Weights of a small mixture-of-experts language model, trained from scratch on English Wikipedia.
Size: vocabulary 8192, 10.9M parameters.
Experts: 32 experts in each of 10 layers, 64 SwiGLU neurons an expert, 4 picks a token, a sigmoid router, 8 empty slots to pick, a shared expert of 64 neurons.
Training: a variant of Muon for the experts, 3071 steps.
Below are experts of layer 6 (counted from 0) of a mixture-of-experts language model. Rows are named router (the router's row for the expert), gate (a neuron's input weights, with its number), up (a neuron's input weights, with its number) and show model dimensions 0-127. Each number is 128 + 32 x the weight over its row's rms, rounded and kept within 0 to 255. Numbers have three digits each.
Before each expert's rows: "comes after" lists some tokens at least twice as common just before its tokens as in all text. This comes from a sample of Wikipedia text that the model never trained on. Tokens count by the router's weight.

# expert 9
comes after: ",", " was", " he", " to", " and", " He"
router:108173051130164097090082182168104122158180169097113114082110141091171113089086154109123120144135123149137135149067148142149140102142152134152141126109146161100123077143088121110123129067112128109132106089148151205114106130167163129161199078101086199119157142067105137077164162115083108187166183093137104062117180126114109140133131091109104146141126067164087146090111122167165113103143
gate4:126162190104120178072072079070142179107139063114142173171125076146152135125120142106104144156148069110112121110105112183170100064105144122119122101101175097140136093115096101150104185098125138115148150108127174122113091095110133165190153129057155142077133160113035109088091127139140206164083135100114077148121137091140129055138152165170151095111133125142119129108153140125131143151110
up4:117112120113115114182100135142104117131170070168125096143082162129098138204118130169124068145125147040098124165124143196118125072169138121192105147109164119131111113142121131101145144159156159150082115138166197104171127128158097163157098132160160127126101133142106162117139121063138164126174090070118131073161123110107094153176124101141197078045078146075150099097140100108132162110096
gate5:127146105113102115116105109119140167082090126135143172139127100132118076158118143153123123128094077068124062081152070107136028137165120152118104189081145157088112177085087165177124174126146190102133169113090090160140152101155206086111157061133121150123113135186088073136158098101117094136171157130103172141126160108160120138143136100161079186115145149148084114095110162162141151131131
up5:242118066106125060139122105111141176120120165111147105140126144156088159139160054099129170153104111089117121082156107147110182115113132203192161112140137151150136171147131100078075146106124082165124094112119172184182090188127117150104077147156106114116089144150146136126122111097146116144186158089062138055111123146101120110150147097124108146132118168139137134095156091111186120148118
gate6:120119117094109078109119184096138209122149136214139121083147137120147061110181160128142102113060149144101099097059169127120103133123166137113144169094102175142157120153122112109124092140194102115091130081142154161102129197099152121101071097131122178090115097153146126123205107149147108164116167118143187101137109115092123185119162103107165162147118135167170170135097188102179122155135
up6:130151079134126136108080180135119186130086087102090117158092190178140138144105127135149102161068146139098056129124130146214136114077132139106122135155095152138151124122172148158090135100184114101161144072175118124064126111131118084178138137136138145114153142117130095137137098152066111126110112142117155183181129129148042077110131103123162103117063051132150195107145141083148147067130
gate7:088149093073147111125100196118066138179124110115115146096124090154137113118108159140159187119163132075167090144155122144101191095106090127115109060142092054113106134078055101083139067140142095163092089122137129063134096128125122172110177114123123124103122128098170101128195108122095143121136139121179104114103086164141122084123167118126101098121216104105125143118072175153162135076115
up7:177122157122116125099095124132127197088120169124184121082167104084138150100148144119142100090082142094094151056125108110156117147097182099125091101069082092202123146109130166178126166120147151089092153132133132132142078141102198140182167147210138128096101112062143138103119157133139099141133142180122154070159114144148160154110161126120070116172075121090139149087179097107165140117177
gate8:168109120163114094128032182115101171165134034118151132142077064133098092117098179150155085097118182124155133072094122114162137161131095148182104104143168124101101196100144155068158123088155134185137149108106132104095136207119097154189147111122107147130167131094120116168138143138099167162118115101163155134139115127142145168162124165127081107150156092171123144057105124087108108130130
up8:069085099166098141165122177172134095146137093094122054133078116186127118121107125108108201070125096136080125087069134137169116130079177130123130135109125140193146061149091166100116186139150099147124177126167152104103067041164166143108146166159145116130123131101094103124117166133154098091082120108116172064071147113138192137092109144118182113121095134145137132168134132115111117139108
gate9:133104164130096100081136128145116140133159128110127093073135153089160074213106115149157145143126204124183190133091085191168166155134104165192162158172178147153100088168119142068083145146110097160158109065093085144125067180142117169148176153069148156122147155095156099117137154149110146166152129097128076125135091147142114143122104141112107115150132121173087135119103148107149100055144
up9:131125109165156127154167182102126150125173176059129162131171059081118096135134131148077065124101112095154103119082180125096106115108180078141139185111109111129119159086143160168130185138130123073135125153142120123197151074064159061105141069091140141158119113140077079127189181110103093075139097133136148175109130104094110165131154140140163080132104172083116124111090114140128110164123
gate10:139167111106172178103068231074142097123141085115164090178148079113133158133168146070163099138136133098137185200110107138133107141144116158112107114151119116081102128133079161164111094145177174084163163103123118101119108046147147122156167132141068178125144073125112152114131153184121140118135180129138067151084159151113132168146080120179166102090126110122125112135110103125099103076099
up10:096118136091068129175153124170145151109181101117153051135141101124147119149184100106123110214164134175105078106070151108135215157124113111142156170150093111161193090140145133165126181114135107132099085136091153131153162152083203153141109103189170143172154118155146061138103114117165150125160111155154116131144123163104114134173115093112135055135142106112111103119180112125107137194143
gate11:135159105119158140161150133122069093090159130130102063174140175128163042167079114137125104116143127131108172155108199045147091115140154145138138108127079132069134168166131150151127088198090081162130154122184105151116175119137145137127086103166088104085147128149120109152139112086101144097137145111114182111103157153060120049136103063109137155119126126130081097119084157066118141128163
up11:136107098091166127137141118135144130167097126166142171204124208110152091072145130119136159143078117129134182119099118113185118123111130129166179171113153156108141138147172121141161149153164111214107123090209153090137184148140119093109150105116115162135144100126124185118118114161144062098043155075082104120070150151099101106165126109134152111104172187151146159111154174078152172135112

# expert 23
comes after: " the", " a", " The", " his", "The", "ing"
router:104136062090165104111127148165140158169146181129183076081104064102106105111119184127103113089172112154112145140103123073110136125151129128122151119116093151149159134149150118102105180124118119103149110089136162103156155205142130135115161089130094137077164089169079084151179109113114129153130101125102130114177189115126182108165094111140056141105155108166137156151162121217200080095184
gate4:134136135127108129173102126139180175169119119113119145192164079142120125097134159138165097136134183160167161151148073078150080130096099132146121113104111179143178109108129182094122052140133158118134115163137113129169128189175116112073126116120101089094171099153101162081142133103082146094136156134132086143131189109083170152095091089134137144112138220092240118084096133134097115113126
up4:153139111177120151099131091150086122111144168120163179168143149167125113110164122143146111120191119127152113079165100140177083115107143109126139163135129057133080118085101116135111102119133094145165144124025086136052147144178118087158121153107095165116143117149178091178147094130121155185099173141117133144110083158180124134094176164097125143227091128139073155168084078114142145131089
gate5:104145149154156142128108125136152166201098163134108114109135108045097114139116127151136110115142142130169135073152178083098187078110155106146150141161175125123070144107170119131173143152107147170124132095133207095198166186131153198159177124141122115163132192153138135105082108132118132094150130096169108107089118156185095116125128125174088168100169141170099128062114139153114136048089
up5:140120146068121133148089103125181097068125088146092070104161103136121117136154125127074137090177147167116150163078108116177068170100086093118169170169123148093116152146111151140143174192115126152102080109154137103132161138130176122123157086115156081115100102127134115101082104120104114044181174112128184137104179100180121096110160118125108130106080062176158111110146041156120152135149
gate6:085101097112113083105108112143175069119191164097132077162114146108108109124069136164151108131128106186169102152143125142059105123127192106114139068136068134165114176134126134072131091216196151126142114081090163139181150157109095070147098092117106165099161109154144108111125144079135099165149115093127100146129166133157117184086154157183061145145086147116097130143141131110153162095134
up6:156091164102158190161058117146130054055156123189126104163135148173166163130108140130150125099098119084137108081133153147186165152139165127147129137091115132159106106113061156198111149132116101123093127193118101157112126143147130189152161094105067055086083133081144106154148128137106098143171122151180120082171083126150104106163111137106115135158169103133112148157084128098172100147075
gate7:107115075178169178182117134122104122104124145058134133090094075134168103128156176142140095146158205134146109087100048146084162128135147160107185210154120168102149200077152119100099109170136148115134090113144123169108145134137114132146071108116133172094124128185119059130164143133090112147132126191125144144102153096099108152173120110167155143123133100160105117119127171133197139142065
up7:155078206130095154118161093149100135130148119174209163152101124093149143110079132123161117161165116142126126152176192110166133149173119097136165119152114161205176122132112080119143130135154102117137144147095103140158127126144149097129093175132120068098121111164173110120084149127091176185118067137105125138065088184145115101088151133115140154033132120117116122177119081112188127158063
gate8:094105117127126124132051134077166096161134156147133120094102151138119127101063123148079124163201144090146114084060134090167126137151117148138180196133043146137106145115118159101127113153143103124099152137092158161164140105202119106186209097101120094102094132130118144168125128156085158112110187120153127100115177092102164102158132129098148090102148110204112138153126177109066165161148
up8:145081135124101161105192113101087155102116092193149114139114115051169163137098118107153109191112078122084086123126131167164124187065093066097095116109154116135138096073152114050179115141127069082083151131111112091119154137115144176125121120145148072113180086094141099058095152166110148125141166109121131133171056106141105155081144147101083151143099161143152100135156123122112130140092
gate9:110142149159080101160088139128149167152150109156085117080132121123129078122053192100166114174129152110170113099124122172126155120104123169155171148053086112064150210116104101123182117150125112141139136115129172088127114155126128070127101133121095092109132087184124187131134125020109121136124148137056092158131204148086181113133087105153142110137189120120131116091113139134148156138126
up9:103118121143089115086037152141132125186121120181138128172082140148125158141137165127113193140084147148160110150127134104082158160152155101158168176181144107150131088123128110170100075075148164093130089125126101111146157129081139136080113123171214184146141114128130092102161186097083097136186112157118063121152149164105150170088199174108115125171162157119109154121115075155156147115094
gate10:186198136160142155172104140130152156087127109116105185134077145122154133155082140176185106120080101094118170112169121122155166103164117126078104173122110121116121164108166108150156135094110106075193112114130147122148127147087160159058114095140090105074116118044099135131156096091124136114141079089175126118140170148124135190084108090217119064108154118163151153161136158112173143090126
up10:137127123116088146115157156089113127139134139139099162129142142111150083115106132107133089151080109125139100099149194135169070115137107112078157139144123118145179103119118170194122144156181124075139159149101061131161143133088130146197052129143112121099101072148129124064170137102060223090112175085129153144074101093127150061129107162182117120137106115084125067144078096117136160140085
gate11:141184106101114065059152137176132162077136112155179137101141091134115155163075200143126122181133108096120121107083147112121131168164115126079149132139122097116130092100060079134123095131104118137136125138092065077070153118125150135115099092156106137155145129130090143167200167117152099074155096115144139141125080146122118130145108168148198197185170193100106102092103152080174160135147
up11:087124109155136131077125091093186160124093117115164169155109121178181093101099105177169168123143146128127109146101106104126134084095114108125143103131177176108155157114111129109043162138076094063157171156170176114121131091084154134139085155113200070125171153107151163125133086122164156159102125138105105152086102164166161134114140103142027176060088132109084109136081110136133122123142

# expert 12
comes after: " the", " a", " The", " his", "The", " their"
router:029183077125138111113084172163118143127142123135142100118151072153139128087116133068166155148128079133158140195116117072121111100128141171098130138126143129122167122132158112077064135119088119102142107112153137123134121191161158101091195160127134224111136176157084141087137105116095165113150151116112133095127190068083137128162075186109115122140206098111140093120112143120129124107183
gate4:123150116132138106120165154101199153140123122134086153135157105136150128122134183054108229089118113130152142162102144124127121095090092147106131108130153168154068114146189091070115139144094133049135175087182121120091133146108190130091100133136092138182127100122105155137129145118140120096081139063125149127106117090050150106174125075108146124112158154171176110073095211130133103106156
up4:107178139142136124119078142088142160105167137089108157175094089141071118139148171095129133069132143091099128163118121106143109083110166160138110067170111094134152101124139183170167140116151118108071137119136112116126100117122103110125152083094146228193155098124057120135126121134100157106139113162105168125172151102092095068138110096179163080109129193190142141116136127041082090084125
gate5:098136108132178085130108171141130197141109157179150126160133090129151106132161170106133129094168072098175167134144162121121208149099135144126108149123143114143167152142172120124147170080164112142062127144154108127164065130147163099152089140185148182119198142096166161107132114165086097078173149172125139079111182142107107125105081137102113112068126144113177185093180182120080142122080
up5:131101115145060095097141209128134165144110105093143118086131123141053101143124170091151174110131129155196144150095139113135059085138134173114068205141102153110161108124135094117118111139125091145101085142144081114087141151162104133159147165111110117083096131174094202139115111118179178166150140082104108206136178116116151125131141119076136110080115150108200068120126089121132141083133
gate6:074094122166147096140157144182121111077112109163138106108172125113059120170164141109129070099106120079141102139098154120221146179096159111093152117147110121083124140098170135156153128161116096178136189079151110145103116117094094067154137150123099111142101175154138100180128148168076096124132150104092102110152172162097156118155068138105119229119128140071140127180151086126165084146143
up6:123130097194121159105126147055125153088112128154096134068148072185152160161165118129129156140106075153111174152097111155154094084159179145169112073160119141155174137156151094128137133109216076085141180084149144098139161132121088157135100091123117055111110155177100154155104152172128109107118135153077064175123124156138073162129135144079159133107085096077167136116095127129135139131073
gate7:176194080160094145168158118092124140143091158153093116124114127099165143132076057104134168133054119102095101159110186123122104117126140115077127082136144110150146118114149073134089143165143134128183138150089100114164171164127112128136110103152157178119082132119144162075158164141130155128158169091081125148136066139070129159088096184147167119159108122144119113223128113110215104176087
up7:174188173107118110087105111135148147200116131095144055160142145090152181122106149119148143116118184142134156119151122159152162066125101165133158135119087125099131159142177038150086103103153175159096163202151109181120131084092145096179136123130100075107218146148100138128173140100113117119149058104168100110128117171088107106168135157143072132119150166117132115149147079120141109142086
gate8:116199192075095099162185171122134155073102104110127114110173109195145167095149087106120117160103125121183093102112153146121153118143116105118163099078109160160098122120167115172125123064168112182097113157129061150138097131137108074113108104150170130130146072155105091088115114119142148117077092095149183076166181150119156107104101187119074068158095092107139130164156129112141078109096
up8:113139133091066069097110166108081153181106121160136180073102175150169123124095125127156160130094163212132097159125169149088132136064197138109146124078100108106133062133136173121172123095110125115182124158090174104093113131170126192165131046112115169138100122161112128117133122130137125133130121156136139157132116153083174123164222151152171143105104095160113099119078146135111126163167
gate9:121160149091110162065187143175128197117084134132105122115069126109117145087129150142116108155127108092162133078121072072106128093151114156161154187128104139082135100130097136122131137151102122074102198158127138145123101142159125166027185095131159162117107124163091146077092164149130123198125193162174170099141132161116169097148148125101170150193144131122184137094144078121146102116152
up9:189105147151132134151161127144163084177139107118158143110144071115121104198051063171116166092058090089126086132132152164097142114153150156130156106171139193113162100122123196102105135065123115128129085094155139148133175119190182174144159171136129101202085112139147124110100167104129147127135182097116130103091093141104143092121090135048123145158099112089141100138103096144136151103092
gate10:131180159163087101130205143127181088133095140143103121095110048130188171090160086006098189116103123086092139100143104162112046129079155141112118111150117134116151135139156109138046126107128102128135111123086125139162100126114161177084166117140094180155100111133136153140111129114061164137115124121146124102151140146171152139122130156119081141139062111160124138090091162120158107170123
up10:165119139105104140148124163084148147098182128158101114069127125169072095131100118155103112134093160135199082141135106090154072111172110076138100092187094105146119195169176141119144165159121139107080052142154094078130148083137137150118108112157194078103160148130064080135153128118136152147109084128089115155143137138163114186174164120094122138109134169044104136184117120112078112109150
gate11:107151106189115169155126151148104147097120122109098142123120156106085129117097153094170098174063070149142147117184145106155109091151185101096117145103147150139142120220112115096148138162123083149169094091139161092101150145099103143130124139165119166094176132088212155137051127115114163224121105152099156147167103147109140156157125158093140127084140070073188094137160155088152129115096
up11:110076078135203150127120121130111126083139199137111143110111153148109113108127154162148109085111174185099158149128125131135112117101048116146066193083171111172115136119152144132148168122161099124131090088147086163135129200086106143130180187138090188096132114156131204152108123172106137129146096161119097164202138087157141103161148133151135108108146161089188173103176108119179118132154